{"n_layer": 9, "d_model": 512, "n_experts": 32, "experts_per_token": 1, "d_expert": 480, "d_shared_expert": 0, "activation": "swiglu", "moe_layers": [0, 1, 2, 3, 4, 5, 6, 7, 8], "router_score": "softmax", "normalize_top_k": false, "routed_scale": 5.66, "balance_loss": 0.0132, "balance_bias": false, "init_std_router": 0.0105, "lr_router": 0.000915, "vocab_size": 28930, "norm": "rmsnorm", "norm_eps": 1e-05, "tie_embeddings": true, "optimizer": "soap_variant", "lr": 0.00176, "beta1": 0.95, "beta2": 0.99, "batch_tokens": 131072, "seq_len": 2048, "train_tokens": 1465000000, "steps": 11178, "dataset": "wikipedia_en"}
Below are experts of layer 3 (counted from 0) of a mixture-of-experts language model. Rows are named router (the router's row for the expert), gate (a neuron's input weights, with its number), up (a neuron's input weights, with its number), down (a neuron's output weights, with its number) and show model dimensions 192-255. Each number is 500 + 50 x the weight over its row's rms, rounded and kept within 0 to 999. Numbers have three digits each.
Before each expert's rows: a language model's description of what the expert responds to; "gets" lists some tokens that make up at least twice as much of what it gets as of all text. This comes from a sample of Wikipedia text that the model never trained on. Tokens count by the router's weight.

# expert 4
Description: Closing parentheses and quotes after numbers or titles, especially unit conversions and ages in infoboxes, such as (3,731 m), (aged 75).
gets: ")", "'", "\"", " (", "(", "%"
router:425562491466491447538525538558551558534517469415468546408479489442409459431490452503412435562444604524483492433593497525490508528497592523417504442479481426508560528490474566592532467483439509
gate0:479497369532545507622475557529480486434395509464473555472533516469537588549579583510573523468600546522423517583446435494450470444474460596440507538518510421493456512532396556502555537468502515
up0:540478386505519538593423604507475460454366504453520509478523484435500533589537533527552447492558587525402440562420523528473506496460472598543467528460482427506468536496444513486544512522503475
down0:487449495601419511473540533450540479594583556502464455497496539569517531507506499471453534446530490470464546416462470540494421485668504478462512594494473498438521540599629490424483471435485483
gate1:450503503579444574567584512519526561616574558525465481531576538541483519451524447406481489491581475506455441489444481523630545509495448495512451434490536532456469561510423428455505457473486546
up1:561492469542540468510471601479486482625458532534501412444467509602588584551520405440469569423482497601451482451513479528526520451457479465497460453515487570413437515516600533471499572474474520
down1:505507485507493489588505472516429363399494453508572458531505490525513454445464464568466507561488548491422534569406491564523539411555491447552606550504441592510444545476546483551493451513563493
gate2:546439506462516569573374475492555485468487497519537575481478463519507471606480552511531550510524439559431503452506517492499501394453581519582494521539479469479472460434544594458512520415458500
up2:515486480536567515550396519491611448477506609548530509560455422595537552553429481488473617477446470553468497504440513487533451448423613505538527542572508511487476506537552570533480581525492449
down2:435482536503573511519604470527583521580541503530528436457560556501622515528498582538453513462519615476535529522511473494542522442449559596481525549422564517546439573472484510547534487440534554
gate3:482530601518507517423423543440432549536435500463541548488499492421568468521528498514428391529432502432434424504530510477543593423526472508515486484467474553479462439432450513558437565613474495
up3:486516446541395462550568450529542391497448492486493540604537484530444566532477499493536552496548477559503541528465493536486470558504550518507547489498513472472536494458459427513581429439623478
down3:465588522513633481504509396418544472604430519518548497407646402483543582459544542523539414500440620524511502444501563585478512485407525392483424494501476493498501516601425497558572409613458532
gate4:555577424484526519491551494517558506403444524436522488585505521541497518452556528425324546478422507423467519485460582421454505512580409532544544407492538546493527516506495475464596543496499505
up4:498576427552440588481557549473483514532441467536506484515605482462512496428480520557521564522407466502516473614600513457532545498470527427538496514441547665459569512462492619513458479438524549
down4:479595386495542438527565462470388508543549466533493445457483529458532455523456441496596422588434511471442488524543458457495531504491518528518485506456565470551513504508436539559455544549496441
gate5:468521579516453559506535496506582487446501515493527459562546562520441425502583506467493433511507536413538537498615547535449439580486556503470579455424551501512555469541507465498440480531488520
up5:579467453499580470520466560506452423430522478507424586540438431507535614462449493543487620447532494569365481518420459437467507417600471504549473580558510490569445402463497525437561551484435545
down5:591423470432471503471536515517614492447454440535473441542427483413455502510377511488588564514512527490540416559537442537488453471468364510530484478504584460519464477435531464458421456511510479
gate6:484438445534537648474550515497594473508473510537474517420541521424468548503503550501409593424471511474458543486572447495445484466454464533475542470472476452490505546540514501435549560435480480
up6:400476610565539527451465529478475459546475452558522488489546482501611494515446553528499575497558492503495514432533496492477544507490455506417562456488552472500429591491497513498511505364448516
down6:564513491453390526448499519424455513604453489486485460574428549487530459433552470484532591527472559459504451535527525492379419489496455541572451551509535506447550559442553513488473507420455515
gate7:516509454505494534477552565426632487529549560555506462594453501477496466426517520461510449516371470482401505489478420514513533478485471545581464418502499518451635483561477376559471457438460457
up7:514401510502458463482487576585512587435484530510519497533520489518489539549493508490527497513551514456608484605492478495483507460476436477460623467535567503492364526546587562582588509455547511
down7:540517534554518471560473543545529439462494542482489474437490460458585557497498527457492548483573413443546508474508477442567487606511511489511519491543433498557484619562571442464525544471527469
gate8:603533503481570530512515494476566501397469580441492499464502511493429538456577528563466460440467452546569593540404469516415446558545475507517503415480491432545529473525505525481567511421557557
up8:418527522476417542530489556523452552571530521512509478493591502556551486450423566477613503601570532537443514445603454585462509490534489499541558580503445573477547484446398510486499519502427565
down8:499393420420440530588526498433428469537471497604571482435541513567512568570471438456561671510417484474505421568506564562617438495565503536454561456547550409531495414518531457503462495480459453
gate9:453414417453574528473543512570461578446557464482506592539537559432473459499508489514514614466374512549507504540528536570506579497360512497505555471486599501526483538534481519531489476601462392
up9:551572443507413499515444485471506498524414564529464489454443499542508487551511532485584367467544360495491539497443520555577467517543489511420430555476332599417612479427544460434494542445556520
down9:536468536476595478518471518491475552516488464481460502554511514539516545542490482435480555567521508490560574504589426583496451468556569503382410545424529523576484574493454484469459573485526392
gate10:426485493470537462472487461575515527528456444475516400536549493451471463513506499527563423501473537371464560457524450462505397468552500561437485480567532562413468546438495486510458545588527647
up10:605573544592410550423581472448514498529442448478485556448477494494541468449573458458526494495547445548442489516423537402472581475453437538484552515513506476540552420473518520445497541521496476
down10:462451518419534619478471472336493634410502554571461491550433551519541464403465493528543598546492468482552540493453535540464553516555448532543503442581450514532575442554527593522524437546525501
gate11:489514549488498514485513505510435447465498538515447509542407548490500513473456486461458410557566511455450541482549512462439493493455563496453541523529487679393502490555532543560610490562520420
up11:510500536429526539531474486539468453477537522498491545551512458466503635587505494425499518459601461492478415556565500491618438533494501500469399550480439560524498442461553482595504592485472400
down11:468489451572549496494525424565621456474533385606557538635439477531445500592491539552484503552498437560503519587506528448551541487482504571533432488471503592453461506525536492511548461493535479
gate12:426514556555493520521540533504515500551562573516497521567488510479500519493473539630436555541548507501565505459484452530480485519516488424499481514408544556415519465437495517551526449480599533
up12:571476470548621589476470488442440412485463402558479539516441458530464488468431507422483561400453454476458489451420483439554499469506518596467571544535536506532522510398469514505501458521443510
down12:415536422421409485487513468521547571508561540494502470438528482453485528465477547510476465516323579531546436390506513527550529484502462502447476516501560466567562487536481449549539548478538509
gate13:490469517582546430483578421488506532538475541509523461500550509496551559492457473424516535466465540452508510568522480537509471617491560409577489484500479460550570462472440535512453575494466562
up13:427440421467551532463493486527528422537586474473496454502492445548518626517380419462465549475407515428525428488438483540540515531453428580547548471560468464478513530446460587460520506555445647
down13:512536500421531554502562485432443534472505414516548452535523618516489528487511530401598376454445461474542566486496519613546474471523569502435471462493543457568514520577532525521480549424502513
gate14:462577514511463462427591504479489498511597538537518476431526558562465449549510522544477362562450521529538403505513531440527534461486515504437546562511565511448563539433520414484493502498486409
up14:468471411446496511478444528579460442528481437433497590516569450478445522517503492511435564514535490525540544549560501390407515443493558527531494505422511483517451474444485552513400525570496527
down14:491486484556514585459469464507472607506454484518487490492511419573432587492503545429614459545484517484465530540386516502468508542532457566518545552552374535410452455487516487460490435573513483
gate15:395488388505492455481476573554494450459548468542428463552554485535580519540492512519558534516413408473525412512463520468521487532509500565438452504480472528587471414546458527575521475490532470
up15:602428587483519551477503416441447578516500511526504475500434568477437497429551409515475499489529520521519557471538480536465483448476471440524474489508501414426537539402496515446453566475531521
down15:558499452496475481440490556450453537606453514511467543512493522562514569475426537503504468466479522540399455509511498538472437554556541448465532515493565521510494447543573454473548459447504621
gate16:418507457518545536532456450476540491471493570545574555496528499481486504632558557512515549414500527542459491498522528522467480471493553387492466476538547528477552427637436484558505445489516474
up16:415530475513601501642451425473564498481478488576555518533524479538461467604538570499619517457532482474488429492519508537513486593479527530510464527514471518551556522563450538546456466465542488
down16:475459443538433542494466445450480493497465485585518472542532462517450568545519509506573427539507507547493423574578455471457467481438534469480568566447462527552451560542469470469502481608532561
gate17:398469533537567478549584575549494508537526562454495427580476541518500510451608558505482521510471538489575485458595460568497366581502564462465554534546457596480479428529561556516516556529524542
up17:544473544513491531479518420446505524479421393472497432546555469500522508496442512544480469482460539464519501540488443532522607541481351582500535540587576360516575511502542516562520441533450431
down17:545467463427574511440500546471495418552452471529555580432489546484427450502519486522454505413424427518443571497562522537478593362437544425439507559436510568551550525429518492472590550519518377
gate18:563579400551537430543482499574506484533555401500496478563506483504535490618563515435497591496461533514486472460481506472519451420480485520512441574478569477421446540533534551387505474438503522
up18:526611450534516462555409474568390458496493486519485435562548466469468505532496478411515526487423514482456458538468518490386530403532397409467505495545473484478468521562443474469496507496486518
down18:504533581569474539460535463550489439448508385514445529455504450563478543565447468547456591568493550507562516511532442541577444487424516402448395542469526486517500454577537522545620466416510491
gate19:517477528536522540477452468465531451485508507577533531477479555459575517533528481438474500440500547511571477434529565563577460488531480435518542520437619492374503598566455553611495481472506384
up19:583499525543541439450531446447472522566485471669493510521443526431486494491501470435468658437509556465688437505547497474480474473509422577530502451517574490567512507533428499404376461433513454
down19:563459588383517569405503532542433596453552386526458549520521456484395508536478479504480450449434560490526509522540570539499575516551475477504528512449420472495502510500499431536492494555505480
gate20:574536443519593461480535569555459558486564516527390431508616542464545588535553470402599529488499553462483553462500577497595532531485458484481441502471498507441516531375458501512510589507425508
up20:533476464476599452494460549579452535496547509512549567472523477379505550538578452478539513521451526506597521524440517505479534476484393455503434550469476538480432513462461527542493568484471579
down20:626544443475483592483454483478541465535512571489423586404448516462474494490584430525467471470578421491529533513489506511455571440477490491440370478522518483497576437510583515499436555474532451
gate21:464577513564476496470522606462524437526462501508515582489541520501487445493428476537431442549452518589420468557463536436539557495511467506447466511377519497516535441565560463538497511544481443
up21:532551422508475422495489449480480492506522604406427513423490444585469448526561537571519478504417525516570448524571539429557474520539481481601469495461587389425503494472522409515508392583528458
down21:489410527522544446413431482497525585462562498466617482629566454440414509540533494469572432472506475469443425482435497525361520567558478410547449467457572536477400526443526509404431465499551449
gate22:505496597511548469486479558478557479517627435459555490552557519505546515522509420457488444505469479510504546501582554369463468500473615588452539529540570395431471541484483529492490489489445523
up22:516534510523608465485556448467509517587418533536565486444416525523520435525478557440478483512590471548498488470508447544439473499556438507492449417473460446467497562516500470555533535514526490
down22:434499471417468472474539542523491425556527502520461479501566428427519553588464488506514459443467540428546488547425492386560549538535503522511403518660485469490538458493497428421464503474424451
gate23:543526466461521451487602500416541450484465424487517563427565478515438487532586544462592481531453547495430566484517432539545484534481510490491473484462528536470498424556503481516495504558460562
up23:440468564494547550538544455547541476477498471422482384484495541504524584509453469533377550479523480506447472544453492539416492373464397482478554525481468541513535497502473557539442526509518466
down23:449495598463390544561515480475511493439406485434489519499395448492545573440418618559417444592528497507486507513417527479430541513475514449500506522551474435487487493607505559561544523426540572
gate24:480527472484469514501530509598519471533520450468400538474597501500460558523538458510482545473543446473548460610448557513445531423543515448500527599512428488472462528539431516493441483551425568
up24:488531481463467537506469573458468517514466533576576610457508476504479446578530548448629522555556464507393461523506363400590507506513501532477452409501500509467487571560516372434481508502553476
down24:500476492465468552463444421405436589591414331497520595576488503534529551553532457486542432550424540512402544505515495495533402457505532606506463453511585473516413655373504481469441517537508377
gate25:576504562499487464394417474542508477535534472454548508551526517471467520462521439499401456500435521509614475477488607480499521577503561468558436522517487477467511475503505502501435421461496494
up25:505401522560508525380449554473512475458539472477511529502490474430533503503512431513530437471448512549534563461539509494559532475428498511458481481595534440491480475587518550580503402508420507
down25:593529523512461518421401422582429452439633479509409489499475444391458553503517553379575457504510494425480489531428491480483504464420498516504515556489431492522503511501533549472504425468491402
gate26:431561505548503453548474538455530492527504540523502452513480534481597500526509570491495538582511500510470538511450534467369505469485550490480580545388451479455486583528548571469581426441532509
up26:514418542505584495445468489509447571490511479445513560469460496486368475431509460577509505486463503518454517588475480520526429519453452539558510483521499542546486481535367395533486547620569528
down26:546530459502479545505483451489466555501527560462509474413644493503535456495552448421473493512489676573504487479536445401461417519460496497407507515416536549475460436519473481412453505554522529
gate27:474484372571523344463520529466577499478511587440505535544494533472482421483408485544491574472378484492551448504497511549527633564470588559461452465456476534610421489465531475451475511621555495
up27:443383611540472561480526437499560443470541451614449490495506527522510514475479474481497513439546498567449507507499404509500437445552427561510554538483561497466549491512448567452492543460541611
down27:499512530467411503554494453444527474521559508626491440489480587491456504595547526546566625496462543540507498499471519481443412442389481531470453544481523499542471555483494483409410546385462549
gate28:521460471619488600515513471493515470422518520448437464468379503490474422462522544578490457523398461494511474514585582547438460496520507544467537516411483512533560552653533585394472502492435523
up28:475473469647513576552521421541498462433538463393460393463426454485483476501471612552546423544457505521462454512535530539476421417565502589503562579428480554487513579539502620434469477494396526
down28:571476513445516505422481455502497493531582545514571512406513492477519487504509517506570588531510503439488487451574544553526625528424493540410498511389502536527559483494417574429449378544547524
gate29:566503477534562546480558472525432457579496458538466498459510527449564483572493459501430504497513469567514557466594596580453562498433482493568459562495487507464520503477556498526523569455495445
up29:622547551483543475540508491533419511490428575450576519532498505528581479494445509442369475508368482477485476485431492417451497430511420599444526453431521494547457545455486509403538446597456494
down29:534514534492492443520505523475472477536466518603512613433509553562455592466490502482474521526622513612434493406598540541578508471509455472566512484513462406518491436530511518507540543519572511
gate30:467554480529460517481499426483497538524419512537571503482531535523487489518517567475569513504539460484594373528528486559468533445465426521481557521453521481399567467477532485456596628449548456
up30:575501531485487416506506481442514462452601501489493493452495488538498483432482418603513386537514551535576431512530559364560481552478502533526441510562431519591453490470521497531430405494449497
down30:498478459497534519419504542586474521454555505570490475430511555597495412541445518456444422536425534505435463427530456427505463474579470504498457525501518540456448492523486547598454516547473458